{
  "normalize_top_k": true,
  "balance_loss": 0.00203,
  "init": "normal",
  "init_std_qkv": 0.0395,
  "seq_len": 1024
}
Below are experts of layer 2 (counted from 0) of a mixture-of-experts language model. Rows are named router (the router's row for the expert), down (a neuron's output weights, with its number) and show model dimensions 128-159. Each number is 128 + 32 x the weight over its row's rms, rounded and kept within 0 to 255.
Before each expert's rows: "comes before" lists some tokens at least twice as common just after its tokens as in all text. This comes from a sample of Wikipedia text that the model never trained on. Tokens count by the router's weight.

# expert 16
comes before: "\n", " ", " 0", " 1", " 2", " 3"
router [ 59 139 120 102 132 174 109 117 140  67 112  60 175 106 162 126  47 155 148 132 119 139 130 102 155 127 134  50 140 139 135 162]
down0 [153 125 153 138 124 186 121 132 115 101  92 128 118  65 156 183 150 165 172 189 104  69 110  97 159  99  90  96 204 131 137 182]
down1 [148  98 122 133 168 157 150  90 158 170 142 132  84 102 159 126  68 114 181  44  64  90 139 148 130 122 122 127 116 127 139 126]
down2 [143 141 122 126 144 143 123 128 109 128  82 125 115 105  86 124 105 176 172  92 149 117 112 124 184  94 114 136 166 140  54 205]
down3 [ 90 135 173 118 161 150 120 150 109 151 178 121 170 172  94 143 106 172 152 184  78  76 115 128  57 105 168 120  78  75 124 155]
down4 [121 168 138 113 126 121 170 136 121 137 132 138 147  91 134 141  95 173 130 183 117 134 142 134  96 143  80  80 180 105 231 106]
down5 [154  96 168 135 153 109 179 105 102  93 115 106 142 121 128 153 152 104 153 174  88 149 156 182 138 139 110  58 143 189 103 143]
down6 [111 109  85 124 192  79 112  83 180  95  70  96 139 148 106 136 126 119 121 189 157 142  87 121 147 100 124 118  79 137 174 151]
down7 [ 71 102 111 101 123 133  92 138 141 119 123 118 136 139 136  91 134  87 141  81 102 110 124 146 167 125 126 107 122  91  93  69]
down8 [130 120  99 113  98 128 116 181 115 103 123 142 108 137 155  94  95  96 146  82 212  76 157 115 137 167 154  95 128 101  98 150]
down9 [192 124 108 137 156 127 155  90  95 125 159  95  98 153 145 141  52 187 135  86  85 123 141 152 109 141 158 142  71 175 114 150]
down10 [ 93 153  79 152 105  98 130 114 122 103 167 159 162 105  65 139 129 126 165 120  88 128 227 159 156  48 142 153 139  78 110  79]
down11 [155 163 115  87 115  85 132 111 127 153 118 139 124 115 103 136 113 121  93 169 203 150 128 112 149 112 175 162 136  90  83 110]
down12 [113 133  69 117 124 120  83 144 176 103 101 129 144 109  93 169 170 129 154 151 109 133 175  85 137 162 148 137 141 154 175 191]
down13 [123 128  84 103  91 119 173 146 107 110 147 122 112 148  87 151 150 186 129  67 142 118 117 116 129 124 182  87 194  66 170 142]
down14 [146 137  97 139  89 138 103 147 131 155 173 145 124 131 153 207 139  84 136 102 138 114 123 167 121 146 109 134 172 178 186 115]
down15 [138 156 108 144 104 143  89 197 148 196 166 106 129 112 123  77  77 129 145  93 172 113 151 107  84  90 127 130 163 122 178 149]
down16 [104 155 153 133 153  93 142  67 128 123  99 106 112 143 125 112 184 120 114 114 161 162 151 139 130 168 148 121  68 107  91 132]
down17 [ 87 167 162 102 169 136 111 132 130  69 200 142  78 100 206 125 133 126 150  68  92 152 176  74 119 160 117 157 111  92 152 148]
down18 [148  93 118 119 126 139 159 154 143 180  99  99 117 139  79 218 141 110 144  97  69  90 130 122 111 116  61 151 182 128 124 128]
down19 [140 181 185 163  99 161 103 122 143 150 157 147 143  81 166 134 114 139 162 100 168 112 118 109 189 125  73 125 122 108 177 134]
down20 [141 144 110  70 122 115 100  87 138  95 125 165  93 109 157  48 156  78 155 116 176 125 143 109 140  77 193  99 146 110 193 163]
down21 [152 166 129 131 117 111 193 106 147 143 116 110 165 144 155 171 133 103 120 121 143 130  99 114  93 118 137  66 144 149 122  73]
down22 [121 133 123 161  77 145 168  94 123 138 135 104 103  86 164 121  96 166  83 141 185 131 112 101 139 151 158 158 139 118  77 138]
down23 [ 43 117 172 150 103 158 123 110 148 122 118 134 154 154 161 148 142  96  96  80 111 165 194 101 129 119 128 114 129 159 117 142]

# expert 29
comes before: " the", " a", " in", " by", " to", " his"
router [164 119 136 119 139 146 160  86 187 157 100 169 126 147  87 109  60 133  73 149 108 112 120 114 124 160 126 144 152 113 144 131]
down0 [118 136 214 113 106 115 167  99 131 132 177 134 134  91 146 113 122  68 186  82  92 129 136 101  74  86 123 132 163 125 135 129]
down1 [151 165 170  99 129  95 104 131 155 134 112 134 101 106 164  97 105 155 121 124 103 168 113 122 119 113 174 100  97 111 123 110]
down2 [140 100 116 168  86  85  78 135 140 117 158 137  58 131 117 146 168  87 158 183 134 166 127 107 138 103 124 107 142 127 104 119]
down3 [141 155  86 206 109  87 164 150 159 134 116 152 160 133  96 136 157 119  91 164 159 148 140 166  86 111 156  94  70 119 144 161]
down4 [157 165 139 178 146 191 131  93  46  92 101 155 139 127 109 108 107 124 138 100 132 110 157 124 171 129 143 121 115 126 150 173]
down5 [130 167 152 139 112 118  88 144  48 140 166 134 127 116 129 149  90 130 102  95 138 146 153  58 121 112 168 153 140  85  95 157]
down6 [115  77 112 142 118 130 183 190 105 146 157 120 124 127 139 141 127  84 118 140 126 156 163  99  99 158  85 126 109 137 153 142]
down7 [118 133  94 121  89 137  32 161 100 188 152 183 134  98 134 172 127 145 104 153 118  85 162 157 169 127 166 133 156 157 150  99]
down8 [126 172 123 158 172  45  97  79 136  84 182 119 146 105 144 158  98 142 120  92  93 160  80 159 165 113  80 168  51 141 121 102]
down9 [102  60 147 120 124 128 136 119 155 154 126 141  83 136  83 118 129 182  82 118 110 141 109 139 148 146 143 165 104 165 157 136]
down10 [121 148 143 142 165 157 156 144 164 136 148 119 146  87 183 117 144 120 134  77 125 167 144 148 127 149 195  99 163 114 136 101]
down11 [166 183  98 168 120 122 134 125 148 122 109  77 155 121 138 172 107 170 102 154 110 115 143 121 131 140 134 105  89 105 167 120]
down12 [ 99  96 138 140 100 167 143 107 180 145 148 131 136 124 137 189 106  95 177 120  68  77  59 118 143 151  93 122 134 125 117 159]
down13 [178 123 150 104 132 121  74 134 127  41 113 172 167  82  73 192  83 124 125 124 103  69 106 133  86 119  80 115  95 112 140  80]
down14 [135  98 120 172 157 121 112 112  92 146 151 152 106 108 165 104 153 118 135 146 122 153 165 114 157  69 118 193 133 163 111 174]
down15 [111 108 144 107 165 130  85  56 175 137  96  56 171 126 116  20  83 152 111 120  83  76 118  67 135  83 123  68  97 139 102 117]
down16 [122 138 176 166 123 106 136 139  69  83  82 107 156 180 143 204  76 180 152 112 126  93 121 105 154 180 117 123 117 183 151 121]
down17 [194 144  61 123 114 132 134 122 130 142 161 158 161 184 157 145 135 102 141 173  67 137 118 100  93 107  83 142  94 117 111  98]
down18 [133 115 140 143 137 129  95  79 104 150 125 166 139 134  96 163 144 105 117  79  89 136  82  69 124  45 103 145 113  92 108 125]
down19 [ 77 147 118 123 108 133  68 144 166 129 132 134 101 172 154 142 126 176 113  83  99 140 170 113 117 162 152 165 166 118 202  80]
down20 [111 194  93 136 126 111 120  85 141  80 120  63 154 177 135 103 156 118 190 138 125  59 160  55  99 133 171  56 133 134 116 196]
down21 [ 84 177 138  96  58 108 102  93 129 100 115  74 109 103 158 139 134 155 190  70 145 168  77 165 125 143 148 114 137 115  87 162]
down22 [120  55  88 198 144 155 133 130 186 120 107 115 122 102 154 165 161 166 161 129 110 166  76 144 140 131 140  99  64 106  90 138]
down23 [131  67 108 148 141 124  59 175 136 121 118 138 108 173 164 158 134  93 138  98 128 165 129 119 148 147 119 167 124 138 119 163]

# expert 30
comes before: ",", ".", " States", ")", " Kingdom", "–"
router [152  74 112 101 114 163 139 134  89 102  82 125 121 163 115 156 118  91 150 136 135 113 156 131 114 163 135 126 126 181 137  88]
down0 [137 185  85 105 105 161 102  79  75 162 124  90 127 171  69 166 106  92 140  94 125 124 142 115 152 142 140 159 171  98 145 104]
down1 [166 154 137 101 147 127 139  88 200 126 148  87 105 157 117  72 154 150 110 144  68 147  85 190 126 107  93  92 143 119  90  84]
down2 [174  98 117 110 143  68  90 142 149 128 114 128  81 150  88 113 151 139 126 108 140 123 134 186 166 127 150  67 137 149 166 153]
down3 [147 149 107 177  81 195 141 143 168 111 132  87 127 162 149 117 140 114 123 175 110 136  94 142 118  52 110 129 113  64 143 178]
down4 [ 90 111 112  99 172 111 115 208 109 118  90 138 139  69 107 148 140 196 113 120 119 161 149 168 164 140  97  72 122 136 172 103]
down5 [146  80  93 142  90 136 153 121  55  86 133 108 147 146  22 131 135 125 172 149 109 144  91 134 132  90 120 102 113 121 171 110]
down6 [122  98 161  96 184 107 110  79 108  62 102 185  96  94 131  93 104 149 152 137  98  86 156 137 170 101  74 157 121 102 127 143]
down7 [150  92 133  74  70 117 120 133 130 104 112 178 121  73 115 118 201 156 125 145 115 107 186 129 114 157  98  97 135 126 136  54]
down8 [125 118 133 108  65 125  69 153 134  79 105 127 135  86  85 123 130 170 196 151  81  98 138 178 127 168 104 143  94 137 109 104]
down9 [124  93 133 173 122 124 105 104 152 119 152 126 182 114 162 139  63 144 184  98 147  68 122 157 131 127 117 109  93 125 130 122]
down10 [119 136 115  94 105 139 123 187 104  81 173 150  80 152 125 130 128 149  92 147 146  92 127 140  98 112 117 130 148  68 111  61]
down11 [139 134 118 106  99 116 150 101 132 159  98 101  89 124 174 180 155 178 159  72 177 126 120 112 197 167 116 122 131 115 121 134]
down12 [ 83 101 156 159 135 134 105 125 165 102 131 116 146 138 165  85 103 101 136 170 147 128 175 159 128  87  93 117 108 111 129  95]
down13 [ 93 162 197 143 128 197 117 116 184 134 107 110 157  27 128 184  95 115 115 139  81 138  99 112 123 105 149 118 121 141  97 135]
down14 [135 102 112 105 161  95 117 106 104 162 133  96 126 135  94 156 142 169 193 206 180 147 131 156  91 126 125 154 148  97 192 125]
down15 [108 152 144 173 141  99 121 106 116 142 107 173 174 128 136  91 159 103 117 112 131 101  98 164 181 129 179 108 135 101 123  90]
down16 [138 181 172 137 135  87 140 139 142 102  48 104 149 150 162 150 182 133 127  62 152 143 132 120  83 111 110 184 179 100 159 172]
down17 [121 140  92 125 162 129 147 151 161 145 159  86  72 114 201 153 140 138 139  78 170 112 194  80 121 132 145 130 115  91  90 137]
down18 [105 105 114 139  70 114  99 187 146 137 103 102  70  91  56 217 105 128 161 151 157  95 140 119 140  97 145  71  75 159 172  28]
down19 [112 102 172 182 228 103 145 109  81 140  99 120 102 121 147 137 216 125 117 159 169  73 115 164 157 113 144 140 125  80  58 134]
down20 [120 125 109  91 133 114 110 176 114 131 147  68  51 127  88 118 144 131 139 146 156 149 139 123 164 115 150  96 179 154 133 127]
down21 [124 140 165  61 169  83 142 106  60 113 147 168 196 147 132 177 139 114 111 166 140 117 101 108 136 134 124 152 124 128 164 169]
down22 [ 97 137 146 110  92 151 129 108 113  85  94 169 121 166 120 100  92 149  95 134 118  96 125 149 138 110 148 156 106 199 110 131]
down23 [118 117 105 142 135 150 149 165 116 207 133 177 136 145 149 167  85 119 135 127 158 145 116  77 136 124  81 111 125 178 128  79]

# expert 14
comes before: " the", " of", ":", " his", " for", " birth"
router [123 170 106 174 126 135 152 184 117 180 177 103 108 191 164  75 142 153 136 156 160 137 140 168 122 155 182 146 151 111 158 136]
down0 [120 155 117 142 173 122 106 145 124 169 126  91 160 193 116 130 141 121 138 134 146 139 171 148 173 179 145 131 150 149 119 130]
down1 [128 167 128 131 155  91 135 172  95 175 162 193  77 135 221 164 148 126 142 131 134 144 135 128 114 153 137 192 141 123 126 147]
down2 [ 76 112  81  97 108 127 126  68  98 101 108  78 146  79 134 134 157 101 137 148 152 148 138 125 118 138  56  88 146 146 120 109]
down3 [144  89 154  39  90 119 176 103 138  82 136 137 152 111  56 101  99 170 151 159 122  71 123 181 128 180 139 183 162 106  93  89]
down4 [ 91  91 146 133  68 136 119 129 163 131 128 126 105 142 134 132 157 119 142 167 141 144 113 136 161 101 169 152 129 140  97 177]
down5 [199 143 122  65  90 124 186 108 109 168 135  81  80 128 133 114 148 127 128 165 134 109  47 148 147 118 129 189 143 114 156 127]
down6 [167 155 119 145 122  87 134 115 207 104 185 141 113 166  94  98 127 126 121 167 126  94  67 162 118  62 184 121 143 200 131 117]
down7 [114 175  88 182  98 142  79  76 124 139 164 139 184 144 157  97 189 110 122 162 103 127 121 168 141  66 139 149 160 136 104  49]
down8 [ 97 104 127 144 156 178 121 121 143  89 196 137 140 203  67 139 159 122 173 128 112 115  33 133 109 141 100 113 175 148 145  79]
down9 [ 81 193 192 123 118 108 104 116 138  92 171 126 175  98 134  81 138 109 120 108 101 111  56 163 123  82 161 132 121 189 186 102]
down10 [115  90 129  87 107 112  74 135 154 187 106  93 172 113 102 133 116  86  61 106 133 120  80 163 147 124 163  99 136 202 175  85]
down11 [110 127 144 141 171  72 115 139 143 124 107 112 102 121 130 114 156 146 175 127 115 133 163 150 197 110 122 206 133  98 152 127]
down12 [177 121 146 199 123 141 105 111 109 108 168 103 157 147 140 118  99  63 145  81 105 168 134  80 135 203 126 134 151  84  82 142]
down13 [130  67 171 118 156 157 140 105 109 121 103 196 137 130 145 145 149 123 124  75 142  80  81 113 124 168 136 105 147  56 100 149]
down14 [160 106 109 139 101  94 127  88 103 130  73 150  96 137   8 138 137 193 114  74 133 142 114 109  85 138 154 117 153 108 167 165]
down15 [105 125 165 147 139 148 122 146 124 165 164 142  97 137 105  95 168 108  90 109 108  87 146 175 153 122 100 104 157 146 146 112]
down16 [161 194  93 121 127 113 105 123  73 166 177 143 159  88 126 151 152  87 153 135 104 116 128  95 129 101  93 170 125 118 115  68]
down17 [172 109 167 194 135 144 159 101  84 106 101  92 153  90 146 170 114 170 116 127 115  45 124 172  76 151  75 149 141 172 108  83]
down18 [175  79 137  62 124 126 116 148 122 130 108 141 162 106 108 108 168 151 103 139 149 101 136 152 167 118 118 132 133 124 113 134]
down19 [102 121 111 140  89 113 156 148 112 170 174 137 171 149  96  86 153 114 146 191 139 142 100 118 174 183 126 113  95 152 129  94]
down20 [163  73 123  56  62  95 169  91  88  26  99 127 109 108 144 162 160  59 174 129 115 118 144 150 147 112 152 155 111 124 102 136]
down21 [ 81 120 102 148 128 128 113 146  78 147  93 138 141 140 141  78  76 128 155 142 114 111  87 148  59 126 136 104 100 121 124 117]
down22 [109  94 142 115  77 126 122 140 100 108 148  53  98 155  58 138  91 161 144 154 147  91 124 161 148  95 108 185 116 152 200 134]
down23 [113 114 129 124 126 135 175  74 141 222 130 128 128 170  75  86 107  93 117 124 129 163 170 104 122 138 153 126 130 120 156 107]

# expert 31
comes before: "\n", " ", ":", "See", "==", " also"
router [142 191  99 124 121 104 150 109 115 171  92 156  87 115 116 112 152 136  98 113 115 133  20  95 205 147 137 145 123 138 129 120]
down0 [130  80 172 118  31 142  93 113 132 121 123 106 139 111  85 114 125 154 163 142 116  86 162 137 105 109  88 132  99 157 114 102]
down1 [149  57 118 126 112 113 144 128 104 171 112  98 110 145 135 166 167 135 116 155  80 115 143 149 179 124 136 120  67  61 172 173]
down2 [ 79 185  80 203 104 144 143 120 176 147 130 102 151  96  99 111 123 153 108 137 149  88 146  84 146 149 156 113 124 119 187 138]
down3 [ 95 131 166 128 144 137 136 160 128 144 116 186 146  80 177 208 121  85 202  86  92 102 138  91 102 180 101 149 115 109  93 185]
down4 [201 107 128 109 111 100 113 103 108  89 129  86 144 117 151  44  89  41  95 111 159 106 179  87  85 140 199 101 124 111  88  88]
down5 [125  92 159 151 138 104 172 172 138 111 178  80 164 139 130 134 173 136 105 118 171 179 127 158 123 186  92  78 151 127  88  87]
down6 [216 164  97 143 129  76 134 157 149 138  86 121 119 101 152 115 146 112 113 157 155 194  85 168 193 174 128 193 131  68 113 142]
down7 [ 90 107 110 158  87 164 134 102 120 110 100  71 189 177 149 167 110 111 121 120 126 117 190 113  70 155 100 134 101 151 115 141]
down8 [ 89 106 112 151 146 175 157 115 137 168 144 144 110 106 100 155 164 117  92 169 156 138  81 151 164 133 139 173 169 163 140 137]
down9 [117 136 160 149 101  90  83 131  97 100 143 109 130 169 110 105  74 155 110 124 155 187 130 130 119 153  91  92 111 103 138 131]
down10 [105 113 146 113 111 122  86 154 118  78 161 110 165 128 100 161 135 142  97 179  99 101 151 147 179 118 142  89  97 176 116 173]
down11 [105 112  96 105 157  60  94 158 100 123 109  98 140 128  90 130  74 128 138 146 111 120 163 152 133 124 133 157  64 107 111 165]
down12 [ 70 129 136 121 119 133 139  43 144 147 148 109 136 153 181 147 172  81 146 169 111 166 127 103  87 134 133  96 120 143  77 117]
down13 [ 95 115 123 173 102 157 111 177 119  84 152 177 146 179 142 134 128  73 180 110  61 102  87  87 182  69 156 154 139 132 173 171]
down14 [168  61 130  96  98 121 115 153 124 123 228 133  73 148 111 164 101  57 121  80 180 144 156 182 127 169 154 123  74 159 151 164]
down15 [ 99  97 138 103 122 111  87 188  99 163 133 129 109 122 129  90 150 156 140 188 129 128 103 226 148 121  83 125 135 118  92  74]
down16 [164 101 124 149 112 169 157 104 113  95 134  69 130 111 195 129 127 117  99 107 192 134 174  99  98  93 108 158 165 158 144 158]
down17 [160 137  86 122  74 116 126 130 153 153 170 164 126 143 190 117  60  99 124 124 126 116 185  86 146 169 195 137  89 118 151 109]
down18 [186  43  76 108 165 155 143 174  87  92 136 172 128 115 170  93  90 114  72 118 128 136 156 104 172 153 143 155 110  92 203 130]
down19 [180  97  84 140 124 121 148 152 112 132 131 111 161 132 131 110  94  95 144 116 189 148 149 143 103 147 118  89 115 144 142 134]
down20 [112 122 126  74 125 118 105 155 121 128 110 186 162 193 130 128 146 113  85 138 156 159 140 159 180  94  99  84 112 121 193 147]
down21 [113 122 118 163 179 184 155  93 194 120 137  95 132 127 125 142 125  67 127 123 125 134 142 125 156 186 146 157 131  86 181 100]
down22 [146 123  95 116 127 110 142 213 138 116 152  96 162 150 184 118  78  77 146 130 136 190 117 136 113  93 154 149 126  98  90 151]
down23 [130 161  95 132 151  82 141 160  56 117 101 122 139 165 151 107 124 129 121 153 135 121 140 187 149 128  86 131 127 138 185 134]

# expert 15
comes before: " of", " to", " in", " and", " by", " for"
router [113  60 143 191 123 151  98 144  66 146 167 167 103  91 189 131  60 109 103 145  95 171 173 120 110 146 129 187 128 132 147 197]
down0 [161  92  92  93 148  48 121 108 100 170 110 142 158 112  94 140 132 113 152 102 107 165 111  89  43 141 130 104 129  43 159  90]
down1 [165 171 200  91 127 161  97  91 119 127  87 120  77 122 156  80 126 169 112 181 113 107 124 186 147  93 165 117 157 113 163 166]
down2 [ 80  84 154  57  87 160 145 185 125  89 132 223 136 106 172 137 195 155 133 151 122 104 111 107 161 149 128 137 131 117 116 116]
down3 [148 160 121  91 172 128 125 177 106 148 148  96  68 155 177  84 158 135 113 132 149 126 200  89 143 148 140 158 144 154 111 163]
down4 [122  73 124 128  98 133  96 120 113 125  50 153 133 116 130 150 131  90 168 182 138 108 143 166 127  84 118  84  93 168 162 163]
down5 [102 103 133 159  98 141 132 180 112 136  99 119 163 137 104 140 170 118  75  91 157 207 176 143 129 106 143 105 105 133 131 114]
down6 [ 91  76 153 124 104 120  97 122 108 147 135 134  54 129 108 143 187 117 133 123  70 136 135 149  64 140 158 186 123 117 160 161]
down7 [125 164 110 107  80 127 104 105 129 135 121  95 118 121 190 131 112 111 137  83 154 116 140 180 159 124 126 174 131 126 164  93]
down8 [119 135 132  68 103 147 158 142 151 139 164 168 124 135 144 138  81 134 201 129 147 178 141 108  90 154 126 158  36 130 147 112]
down9 [153 100 113 101 118  85 149 120 161 116 112 126 108 159  98 110 162 202  70 144 166 107  98  95 142 169 124 111  91 154 103 111]
down10 [132 135 175  74 131  90 126 145 138 129 171 177  67  76 127  74  88  84 150 105  78 149 125  99 206 146 126 111 114 106 145 146]
down11 [131  98 117 131  84  84 106 141 113 180 107 150 128 172  93 158 120 179 174  44 107  78 132 155 127 151 101  62 107 126 120  86]
down12 [124 185 137 135 155 179 111 127 130 185 115 161 174 113 129 170  71 137  68 170 100 101  89  69 144 136 105 125 133 124 134 113]
down13 [121  94 149  59 158 138  94 164 100  86 171 136  72 131 121 135 141  99  96 154  98 134  74 114 119 130 112 178 180 127  83  93]
down14 [ 96  98 147  59 119 116 149  95 145 148 181  88  49 100 133  94 141 160 137 150 155  97 153  81 145 150 108 154  95 165 117 181]
down15 [ 72 154 154  99 117  95 123 177 181 109 130 143 154  54 101  99  46  92 112 122 105 102 122 130 123 124  66 134 141 163 121 124]
down16 [ 83 148 137 119 202 112 183 125  97  85 118  83  82 123 114  85 142 115 113 128 140 135 193 164 127  95 151 123 104  91 143  51]
down17 [153 183 131 160 147 120 150  42 119 129 178 142 131 148 122 191 115 159 146 157  75 184 114  62 135 147  63 149 152 107  72 104]
down18 [115 114 110 103 135  61 147 178 102  88  69 101 138 155  82 144 115 147  95 136 125 104 177 138 107 129  98 105  41 123 147 129]
down19 [164 106 132 115 142 118 126 110 122 148 156 125  95 153 130 178  95 155  88 178  85 133 138 104 148 108 133 149 116 106 144 145]
down20 [124 200 160 131 119  98 160 137 139 144 118 126  99  84 116 128  97 157 121 102 106 158 184 154 207 145 178 114 126 120 122  77]
down21 [ 75  87 134 110 133  72 144 116 157 115 152 122 127 126 171 116 128 141 166 190  53 164 123 134 123 153  93 100  53 142  70  91]
down22 [159 140  66 159 108 115 141  60 164 123 130 146 169  91 120 101 172 123 129 164  76 123 145  45 126 123 144 130 115 107 101  72]
down23 [168 159 157 147 117 184  97 148 175  88 144 151  86  82 163 174 122 131 102 196  97  22  93 129 148 121 160 225 129 126 136  93]

# expert 10
comes before: " of", ",", ".", " in", " and", " for"
router [127  90 129 185 166 123  58 155  81 215 118 170 140 143 120 102 186 103 129 113  61 129 144 162  75 162 125 141  89 113 127 137]
down0 [115 110 191  88 137 152 156  96 112 137 139 173 156 141 128  48 145 114 114 149  37 139 164 176 132 164 102 188 142 177 102  88]
down1 [119 106 135 115 129 110 144 169 139 100 193 114  89 123 134 162 166 111 171 149 121 124 113 163 196 135 126 103 117 136 138  77]
down2 [121 166  81 157 168 136 148 120  95 113 158 137 164 120 152  68 142 128  92 202 135  95 109 144 142 200 104 107  87 162 119 100]
down3 [186 168  96 106 130 139 193 134 162  98 153 138 135 147 182 169 122 144  66 100 167  82 106 169 131 127 135 137 169  88  73 183]
down4 [120  60 102 134 110 156 132 166 132 147 108 174 127 131 145 116 101 172  71  30 120 129 176 201  94 142  98 139 102 130 127 124]
down5 [ 75 119 113 149 117 108 104 155 155 166 107 151 151 117 110 136 135 139 172 136 164 109 159 137  95 174 150 138 115 137  86 131]
down6 [104 143 159  99 162 167 158 150  96 125 109 149 146  65 177 139 190 112 104 172 144 149 132 109 142 138 111  74 118 130 173 105]
down7 [136 121 139 135  76 108 141  54 136 184  84 113 152 100 106 119 159 137 137 111 145 129 140  77 134 108 112 158 105 121 107 138]
down8 [140  70 124  72 119 131 128 112 187 128 153  83 113 110 151 146 139 180 153 143 125 114 150  62 146 167 138 186  92 150 121 164]
down9 [172 175 150  95  90 185 189 111  91 144 101  46 143 138 129 187 147 110 127 153 137  97 154 109 128  96 123 183  94  57 117 149]
down10 [106 138  97 108 114 104 184 163 141  85 183 102 143 146 111 108 175 136 124  81 137 129 161 109 119 168 129  69 165  69  73  99]
down11 [118 141 127 113 108 123 150 112 178 138 150  85 159  86 127 140  94 146 200 115 146 179 201 149  94  68 111 162 112 114 124 156]
down12 [101  33  92 164 115  95 183 115 102  86 152 170  88 132  97 144 169 200  99 126 173 173  69 106 109 150 104 152 163 177 108 135]
down13 [137 151 193 133 121 110 165 133 129  94 155  94 150 129 134 100 129 161 123  99 138  83 162 135 162 203 171 112 107 203  75 169]
down14 [154 111 173 120  86  58 143  81  77 172 146 130 113 164 137 183 111 118  96  84 107 155 160 129 167 113 114 147 152 116 141  80]
down15 [ 99  98 163 119 106 123 114 154 175 182 100 127 122 122  66 177  86 130 131  78 140  68 150 113 151  66 141 169 178 128  58  98]
down16 [141 140  92 166  72 137 106  74 125 104 104  72 125 140 140 136 170 108 118 162  65 117 127  88  79 112 109 167 135 140 119 135]
down17 [150 144 154 144 155 150 124 119 114 139 144 139 187 118 140 169 130  38 141 130 148 132 137 135 193 128 118 122 135 141  86 169]
down18 [ 75 117 132  94 149 144 170 113 132 152 155 179 124 136 109  89 141  88 189 100 131 105 103 147 158 116 149 144 118 125 158 140]
down19 [ 71 117  97 102 222 129 146 128 143 188 178 137 106  91 123  89 160 120 141 135 190 153 140 136 158 193 135 141 118 181 130 104]
down20 [142 106  89 116 139 135  92 156 115 152  76  96 107  81 139 134 103 130 147  72  95 122 132  52 124 135  93 141 134 108 137 106]
down21 [162 124 147  99  98 139  95 148 133 111  50 179  69 115 118 170 146 129 118 116 174 114 146 136 161 111 136 136 143 110 176 142]
down22 [171  80  94 145 122  92  99 104 139 128  39  50 109 141 130 153 159 111 112 131 129 125 135 184 154 112 129 128 125 131  89 136]
down23 [181 137 105 119 140 148 130  48  89 166 170  86 185  93 149 132 141 121  93 108 152 199 104 105 164  94 159 111 184 141 112 147]

# expert 6
comes before: "|", "-", "\n", "==", "The", "==="
router [117 110 145 120  75 157 101  92 111 104  88 128 136 128 165 154 165 139  92 130 107 166 139 170  82 129 127  45 112 177 136  84]
down0 [147  94 162 139 119 139 128 118 136  72 146 183 144 123 191 174 117 120 113 159 166  51  50  44 143  77  91 167  91  73 119 123]
down1 [103 167  97 142  81 111 121 161 138  91 116 119 115 110 140 171 196 104 163 163 156 156 141 129 145 152 138 101 112  94  99 118]
down2 [ 83 126  99 148 155 127 100 125 146 100 155 139 167 123 129  98 157  97 166  99 146 124  92 142 113 156 169  97 101  87 114 104]
down3 [121 104 152 113 143 155 100 151 137 100 107 140 134 166  98 200 148 134 160 148 127 129 116  91 152 181  93  94 138 162 125 120]
down4 [ 52 138 146 151 140 142 141 217 143 148  87 103 115 131 150 147  96 151 136  21 157 122  82 106 205 121 139 125  90  99 131 107]
down5 [ 97 153 151 143 145 168 114  64 181 153 145 182 130 126 178 169 150 157 180 130 139 117 134  92 121 145 183 119 124 134 140 145]
down6 [ 52 155 166 135 164 139 117  71 176 147  96 145  99  93 146 139 154 171 146 124 121 148 124 144  80 113 153  85  77 109 121 112]
down7 [ 86 118 111 118 122 155 135 158 136 122 143  70 178 104 197 151 112 140 160 113 101 137 173 118 140  82 102  89  87 173 132 131]
down8 [146 141 103 165 115 120  85 115 131 143 123  69 181 121 198 104 203 166 182 154 112 105 147  82 109  80  90 113 132 136  82 152]
down9 [102 113 117  73 109 123 115 115 218 128 135 133 151 128 114 174 146 158 123  82  87 152 149 143 137 131  90 184 104 139 190 150]
down10 [141 140  90 107 114  83  83 107 109 154 129 168 142 136 159 141  88 140  94 158 121 171 105 110 172  89 142 118 179 120  32  84]
down11 [150 112  90 165 135 145 140 145 143  87 152 116 148 138  86 137 119 116 117 184 124 127 150 166 132 158 124 190 133 122 142 136]
down12 [140 128 188 170 177 166 122  67 142  63 115  91 110 152 186  87 107 123 130 113 125 125 114 117 131 145 135 111 136 100 115 131]
down13 [166 200  73 129 176 135 242 140 122  65  66 133 135 158  87 123 151 126 107 142 163 105 122 105 150 105 171 117 110 134 174 155]
down14 [174 148 173 119 141 160 165  97 125 144 136 118 124 160 121 195  89 117 106 114 118  79 124 105  92 144 124 171 100 120 173 124]
down15 [ 88 139 109 127 118 113 117 146 168  95 168  76 159 105 134  88 150 112 123 184 110 104 118  79 162  98 118  63 171 139  48 161]
down16 [174 152 160 138 143 133 220 129 184 100 177 172 110 157 112 124  95 168 139 145 156 125 101  65 142 138  90 122 116 138 194 143]
down17 [125 160 152 140  95 141 157 149 135 108 128 147 160 209 163 136 108 135 197 132  73  93 119 131 151 117 146 171 129 135 119 175]
down18 [115 100 107 119  97 215 133 115 161 131 105 183 134 156 117  43 158 119 125 115  95  68 125 113 137 116 143  64  93  39 132 102]
down19 [ 93 112 204  93 112 165 131 135  91 125  94 116 182 144 107 141 109  84 122 102 198 110 142 111  59 116 145 161 130 105 149 140]
down20 [142 132 117 172 123 146 104 170 120 116 112 119  78 164 183 176 133 176 143 110 111 150 109 126 112 140 105 134 144  97  94 150]
down21 [137 164 124 125 110 120 115 127 124 143 134 103 124 162 128  74 126 125 187 117 178 170 165 141 149 150 190 100 141  72  98 145]
down22 [106 153 166 168 208 181 110 140  89 142 134 121 165 126  96  97 123  93 159  91 123 114 131  55 101 107 148 114 119 174  93 144]
down23 [107 143  68 125 116 133 104 153  88 134 187 148 161 165 121 128 108 138  98 163 139 127  95 100 124 171 167 129 146 135 149 142]